Experts of a small language model: 8 picks a token, a shared expert of 256 neurons.
Below are experts of layer 9 (counted from 0) of a mixture-of-experts language model. Rows are named router (the router's row for the expert), down (a neuron's output weights, with its number) and show model dimensions 0-255. Each number is 500 + 50 x the weight over its row's rms, rounded and kept within 0 to 999. Numbers have three digits each.
Before each expert's rows: "raises" lists some tokens whose logits its average output raises strongly, later layers aside. This comes from a sample of Wikipedia text that the model never trained on.

# expert 15
raises: " and", " in", " of", " at"
router:509500431554527575547457556486405509464410589506499507562498527474528470528431451471546594546476461504488492388531573557400472455464509555389464618462404439523472421478501517439447427452551504461447499532518456489445539580440539524489492480495508426447518467404485477620507443468421592439445463481453548556452471571473545448621501474557429526568514506468440446573453511509514589491542504489462512570510535473514468517394585432431606523484574485514487558494496562514585381443552565417551518534555557478552565502453552513496530426527536566471565512497403468454529473500504551494515503532457488505536526401532437420498525473433531533561541520510585497529462422464445459534507550581478484508464485448510571575412463499471519438507486538468458498519502515421472472581582566
down0:505507521515529459489529480492441573567477478437530478454406489520489493474441489462528412431484391579455468522459539481545479498529526495531472480548582451543529541530603426530461492522576441372557496546451573540539513532510511457465495514510550479514523436581461405373466495523423505538456561549463515529536484484388391501502616400533490626460560507550515474515446489423629455513501483512515473430516567438495485424488460492424534497515421542497561436462430498465550500477484500503372608554502483516493483454589521575598421469495431455621448486658536530517465434468552520565502513583510593512456476518445508515466533514476517509495528493451515550540540548471466474493463513538497426443502399562399485445509563443482493509526508510431431472439529474578497480447467420
down1:413430491413592456493487445454457509546420518472439508506509536581581460493462582564496492494509462536473448454516426448501446490581541527535564541443552468501476515412454434477586489542453459461507471519507578532504489423615520562453398481569546516484475513492610614460541469495557511532557575574461554510536511532490533586487455476460482411575613473574477550500498556487441457499511599519523578488504432433461465382434470584560491563510525522420497476535472451471554571470505434567542496490455612584501521458545523510535495516456558506418458501441489501385568491515462524473455537495468531517498545470501551496510553455465511397473496448527519545437530457526448486462577510515557430433481444564626459440398541582470573605523489478489511474460469538460422517545602455
down2:529514482450499498536478463410509458490491510534468577480391600516491472464535493440394485552442513504453459493465517545423436521547522535445502515509526512524432481449492548420558533495437568459489492575507484442462529487443492539454466554443495535529547470527359588546521510398464470504443583553544502465529508568456500491462525516394542504653483435446465455535519442401603525532523519523494529518506438604449449520396514587454509545512343529540529589575503443440439568490407550571515502486512426511441548523433421468434486451527488491473473490578473499433546617483438480560465418535540487446524501517503505539547476555431444451466494471479491449499524501596571546458587494588554493611548480601521585496514540497487547526468460454457414445413457427484523524476465500
down3:450503440529588531567494539528473529503474453453458514584584581522457471497458471405497412527571495491534487533599536531530465499497506415539413531449572572518529554585614546554445485510412504403495460488419488489455535473465499500487396576585519418497530547505494443578524542570421494456503475526501458447440479508513429475530504481491426539426549543373398480598527541434541472555491566515468598448534583457547428536391497530500516486514515528561557532494406439407522439458474519549486523491543524487618408505552474414523472520539439446575467448458467567485435475500457457576464493520477457583449466476522525472492510570498558502522558480537502417502498479498454466515453516442501481491426445525520501431457517524488459596513433544428528544583555606493404372550511478
down4:477558428496588547525465495434509534491451551500472399535514540565520456508468589495503507449570396481492448456628526481509438490434439434461476517512438431506559494426482430541504511520616513592440557416525476545525542466575583441484516379537533549535528439513457493472471581394528493485518428504469487510499420514481547496534485549520488484487508614459453502478500434434472486402506383466555464570473452524434551584540492391523500453476537548563418491484589586547471515460454499510549490517531501433488520562541541545446559428423360514484396574473490498530575477481509467392488589440487556499500596506502381471456454472547449474443567407436506525549511512465483460457458498481519575534482554498547439556516576537478514472470446504446493600498530456581505551497508551
down5:471488509517530517499498552464502580494454453466532484431463451467500547431536452399561431473548512546469460467494424544429467495514508552474518562627578440466421429512491500480435477462474487427476507562541529538479536512482451493539436477523495466421550435547582565518513507491497494484550451469457605494519520567456465520495436476442391576576606513478577453512534553552445574453586499411476606606496584494540548623422557532514566519373496555523529543431547503588506493498436633536472499523537574402431544441438561491439471511517500556484408473625514532581560508520464540560508529457510498474507502414449487510427344539536465566546513466545455467500484517449483502577534511505526453504447507433520474492450482541541462492504440459501534406516489493486569576598534490
down6:488482527515550526518484484505544496502481487515451549431505439551398488437515460490525427510483540508586532555535503475486567565438488490510487525526444530507467570523514539445525439455457493493490435539501496535449456469535483563447498520520487499369440472477442475523525412531514545551492572517448500482484445589474512496557490542489539469344589439544533572534585453500399435554525534596382545579578564532608474455489490498581411500467488550409557484569420407475523447341526479555600475494486490535541464595483454560492474426526573505568572529436502533504572519618467534470428444586437428479504492545475551460437511491496453553417509538528434582444453462594447511510474475531551454471490470549408435426499590437491501445509420432497547535488527514471431571486540467
down7:510588538515604625499492442540534558468497566448521547601532415479516430526492548515461535454572504508538594596482492426521501471520495502584450521498477558440525556521497580587521424489543429535449448461498456484498549428487472589496492496465436481526584582460476508463509511535444511523530404543540498496560529435606536508646457556493538513548480580561507530502486512502426486494555467436470436511525489417469533613533533458565489479531508488474572531486454505486493463527461478548507585513467505490540519447462488481504549463493459435501566446442507484549576531530551585456505459507508472528386537484577526594533393543559568471565567391599511515601601474489410431505493516537456535472522427560538508483465469663508598522410492563530500514570570466523465469587489497
down8:458502494595547569546499535498446534486550533530554543453506572549544500477445513518507523427523493461521438428504559503490528520511404490501434478503536408508413446486478583466557442467539433471437406472517485487434560552454468541584485446500531490489577477469598514629446514450481383360567486457533494545508481484505554418515449397514477550605458423387420373596544509551529524526481533509585545467445499605507550494432527513482489585540487428566511452649539479492430464482495448486482535597441555490492481479580472502570566518486423423462518464513477532525473559501468530540527437511453461450513491444464495546527429472506492533444433530575478474454506496447386453527509463415408441531570550477551464480527570587526436508474403514430511550478467527524539487524550494
down9:490494423402467502591437422490505551555586507441588475537568500477534460514456551531549487505469584563531449517464451505486474504449473497482541432538431486501558479453544435542493441554559552553481403518490537509508472464521503536476490564472503517520570469534470490456529432446469535528505590502459439458554462595505461584477450451492562551543527560437574557500551484509507479504567456463484583467500411461488523659504498597509437496521457436495543389523535515480437511526455514392463471446490420466419564520461451492465552411491494486442452466462420506538510481546479435474420448587454443541461524576506524523500469477494477530475486577409474585553405531417544501511488452532559541533398434378602383549438458634576576514484517451502569492581485505499490456554441581
down10:459525442550576546421491543498451558435574453442464521438507567559524449553501494556450431443581411447478528476471515479470495494426448474456519434452554603417502462493548541408448462477534377449573550469499420543514560482490477467499504576425589521465498545601483437485446494479604482558509482512407491497502487476505514575592526400482489500485456426515465623492552389587539365508576500440582550473540588571552582464435478573507477517536547515575497455436488547476463424553468480448502501511398429571523509506528537487430459514428563496590550466556467569452403431481438572503511450483458521506504585556458557498493531463488578512439478458506456505594515442568499444455540522482562461508537497505467484530486553434535562534497403474568532488485461524507487526559547519
down11:487560407446485531550502467515517450434428448463456486506462510468438509515488602450542544442477521505481512443475543414526480507455521594543459527473501536564487488537539538474538560582493479546455473478523591471448397533463544450477454403486460487513526472515510454536553495496509565525475567417531492543450449448531525622428566484461478480502569455622451614439543579511520491544447565453507539450486516471587412477450461533517571567504530571501535404422554506547428422481536537473519441557604529556460531551508510573466511430551517511469441492604474495519425603539463416433534536537418518542584547515523524487511394541460506526499474446383498525471433523457652506456460480541529384444466450460585491415567514525457487508513490535591504481411517555574455450499556564
down12:471477523511399489508486580562509517552513548565519538488517458508508572564537436465522505539412395437547442447485488507443526509403591554470569552459513509530449472579449517501359518504543593495393535526471504578460470484521475478491541513511558537433497455596497428451504445429537540511661594504446500498439391471481499481438489459509520499498559482632515447484556532535460473506542421538506464484544424532583546458566452473532536451486418521425449582481526555479553513454426535471430437503594510420476519535515468498509556508472518447546480456470424532499498486509323583474468579490492433498520543488422365500420583475485528542517529531517523457510561604481498588520477484526476558528510545476569422501470440411462454593527437495522524495476549456518499469526487584
down13:440465465485531555507394560498536482411617551537419618423512470499560517492437540406497568531526467398502404533522432500490447524592477530503457462526506511587450468525522546480469499528516611446534477464443506555579514456441414566517558517478503573593594469501551519445406470520490462456491566630457408513517467499486472501465492458511511539538590471435528433592534501460497572482519570539571617496466512574501467490488531523476503570544474494445572431530414482555428591558449532517514384485527496418502402446472566534569521457508542368527511405502474485563519540540479499542538521595481481553580422478376539562546523466408439481472495496538488495449495505480555471558564492513500450520530528480525430403502565569518477510437453476492510486467466539507533491516464544
down14:553479523484509440463451486551533474509428457485479388458582520442496414562496473639373525542465502523455442524517564507511466452617452497461406547474522496405542516496446535505558474529568484484525508504521489486522412547507508518429449420590471438483524594502460516662477517413493451523552473523550518444521507558515471528493466418513478464548510491537498525538523598453531499513514512470532472495390598462462463512407570493560570491381540453491502390544513420509516476502542465496419480411407537468489517489508460470490455571520473403552394436589444474479503537518449506570436506534501510564463528409504506442529532458520452398501504557564485468494504408480533467563467496424416523501510462434535460531521478654522489550538467592525527497551563528532572433516578431
down15:501531560445484567540542508573464488607493480501550613411530496407585459427524564502517497492541434431554418554475522537457507442616459446587433537543543473502512490559460512491494473531485587534487428562428546467462461496462384511503480445489494591575546523498629500561557507428503464505511558509508507431499494485529412576479439438483460530535548524466531387484501439493410569412546556469484504548461512517421576459504536511413491542486549504473457522475478400528463465546527571517377495518496636511451394504463505473488445533485514610503426474491490491499558575533537503532547526450434470540596483445495535493503378516485460426517544474569442419461582488520407510530483481439514459519523554434414455577541522505524516442522470560457629418490536485453501499523461476
down16:421553500474486569632541451535442459506479532387574437455539452574499535445497517530494490536455506526470500463518616558442496492498511424537496517379444536483446490429409475458516379550586540504485457442553496480509386651488465443532493545532388518469527449587541485433530420460600491572505529496580571441459493462504523469469466546463510558530517525493530514430432525577501561517572491474485533488450522444515505547475607450531498584502577526528468527436443499471464446530625475441583493525546478541424471498520516511472450549432374590532485492541463457442560509500473496492568500428530517527502528477594419478636529479525571529502475503414527558565568538443503482456453576465527480485531519500511459392441470540518406506528483547456525485566519531541439476531490422
down17:499427506458478469570443496507508547465564497456445573529517536489562471536499473532536499491510420522504551443561495492476458459510420589524510524494407456522469425482523543555510515483564482427524446484455464462564468474478462497490499570550533536426615545504441530490538408476471511539565583545443565487437404513463594563473584438538519566338670474566563436580521446530433481472551432414486440482502499513485435407529460474512486484501439485487508446490478441372603557510538519472536491597549433502485467531543506463534531430497465528505453450554492558525589467519486484480516532429502461588440554581405532497531455536512491493465566512533608556482510483473506503451419483471591537506540529521446441545448527491480583513471527557507397446599616549540590392464496499
down18:441549496483491472571491511419500462493448528498548558555484537380369453491493521541463591592515549457520457613542566506426483607424477558481531440483460508532485512486487507583497488566504522516501597492489422432440450552554540435404502438476442457591518579500486449440413488520460541427460413437466616452479472510551416438534496412454541436494541499461451611496563432554523572479519532519521485609550491522528491623410446446567561523409506465530512528535492494520431465466519451529535390548480473497526542516499471462460567483495458510517518531484490468485471582483594556479457505501423541496529445468476531561520540492471390445566462475467474615562564552473533470522512487522498538471517521546596558500508549705569524505481562524480538459491493481505505545486495497
down19:377504470392430404536440539464455487529459551443478464522436494494531521472421469503542534525516434557487485486536440434539506548474538508445468458519609554542480515492428438527488404543448492539491477487408573589473444423582444492455563474497524578464593459604541508426494482532614523559487691532475497514456438442495484533497528428546494589548506505477450468463445534523550496474540538540441473400483475463490509529505522448519446454501511506527441433463454483389459495373498483519524477389559519461500441566529478404525477457543489513523480529543530503448508383497432479540545474472565515590442598581424534576488565428467494560447518453461506475444497533524553502543552461509472525441520509457513532468441497493495586607501492502466515375566505546465513608425515532
down20:452508487488498553439442525482574452475472461556547497453577483549518510508459525544526593349549516514504568458480550494484460515581570521480474530571508574519476542492487505445535511506496500538429477524435483464468476408527567558455485426506562595521526578519552505522520429464533586455486474446563646503532367406553523492531400553408597527519536496528492525439624511524487493434535510536559573527460487451458557519465561436538537460581537541513616476553527472538542486513497473592572460511519538466472509498476511452438559564412528500486420494491514594504539423424534480461528542420477453481541580478485507509509399644409473516460515444458547511458409503545562495608433487567480489558544566525417513531442436552511539566563419485435503549497521562544449518572500533
down21:531439489478392461488386555489484476585549493483538457594487499517525556404525530485522501469581469469478503500539439541491429546497576527551535368455540423504567565552542525467507637464557439459559437574437486488477442481453468469414454456490563577610460525598506418442516497404490523535535513597472507484487503464459502519421578457515655458512537455432479522530504495555464456507515532482502473509497503537478524574488489571582497426557456518616502490512566474502542463491600496507532520501522533585515468496471465467529510522606498422478483428507497516449435435438514546526512575448565488561547549525501465532418434424399547539441490483518509442582464550449530585517574553560472449441464535471511367576546438561535479502493570445419551548505477524464526427564495475
down22:555402486569534431521559425586483543421390586484467541487470519524504520541460504451511422549486529516604613466431460518442520444456652525541539574517482561497531479568465505474487472549443368464498526560530436487450427496493456484509557487446473452429438546466470548464513492523522554475530518587532549533504473595553562487434435518480444452531515380505475573481531497437358491529532510491459510546500576548489521408553472607480500481594516599422496513526509449502576593564545462544525461596398511531511535464477446473529434435506477469553521439589490567438497468519477587473466525473540564395541493549517515571485480459536525546439445500562460456500456471539420504508551504526555486483466450580510528462468499395485576614458496452489488449514490413471517533441516459
down23:463598557442449549392484476439553568519549523461514457605582572520510500534519428574446526529521521529542474649457500529511519518493463559549456559486527472451466537436489516547507381518509506564601402498441566556511568498494516519500508454496503649473462505518435488429514538540467548430506444464495465476475501522491479458464513519480456516578461555486545551492468460485473546400451524421512604456554452624414461559508531505497510443449515403508542487469482533421494610548577493499508503554492516439488475517589513514390532427473586457503481434500499528537611469405579522519502551567539478484515488570513499532545560472457545594622555515492521514560390452483536571539476405431463483503511487462583528518448402551476507523535550508507461580432499540503548488434422423
down24:527405511511445554526446478463529468553531532526461494482491423451516484429431515529526555485489485536468540468456493470483475435500468474616442493485537536599458439483513495559498523481522556595423525450458540459517529524554532549466530418525578536454438500428572564548530552499425504596538490490525457481428416530468466499485547447534512513516610496548618565556490553416488463512464430522555448419485613451487578481557334460462523548488420481560524549547440528448547458536422561579460525510494483506503556507478432477555501389541457514613531535462569530511550485505580402401549588450523530446499459495559567450503424591522500482512492545449473519498554526476428458472457480507463550514485473540388538471564442393507569523489442481532448528551616465585440425461494587
down25:494458487545448501440462499542529436538511479513510417531505427562553524456550459525445391510556503445483482439506544476577544384509428421491441479473571509514461524514639477481405528502520508567495400540488516543542444504568591464492535510605463439508395443528460518573536503491478527474500609463543492533558476430507574528442556447480527429475470450547530422423432402509521484508492365436538490585510441475448583422491551508527500474551451447507468494471541501534562543521401506504566475448569562514482532562540500554454429483492429549521514497504372457518533534499568539537441592477474471430534481499504413581544521418546436490582448531490536520524512452509496490552505458482480495493533453496450444433562540291519505438451500558567515454395434513524551478450510481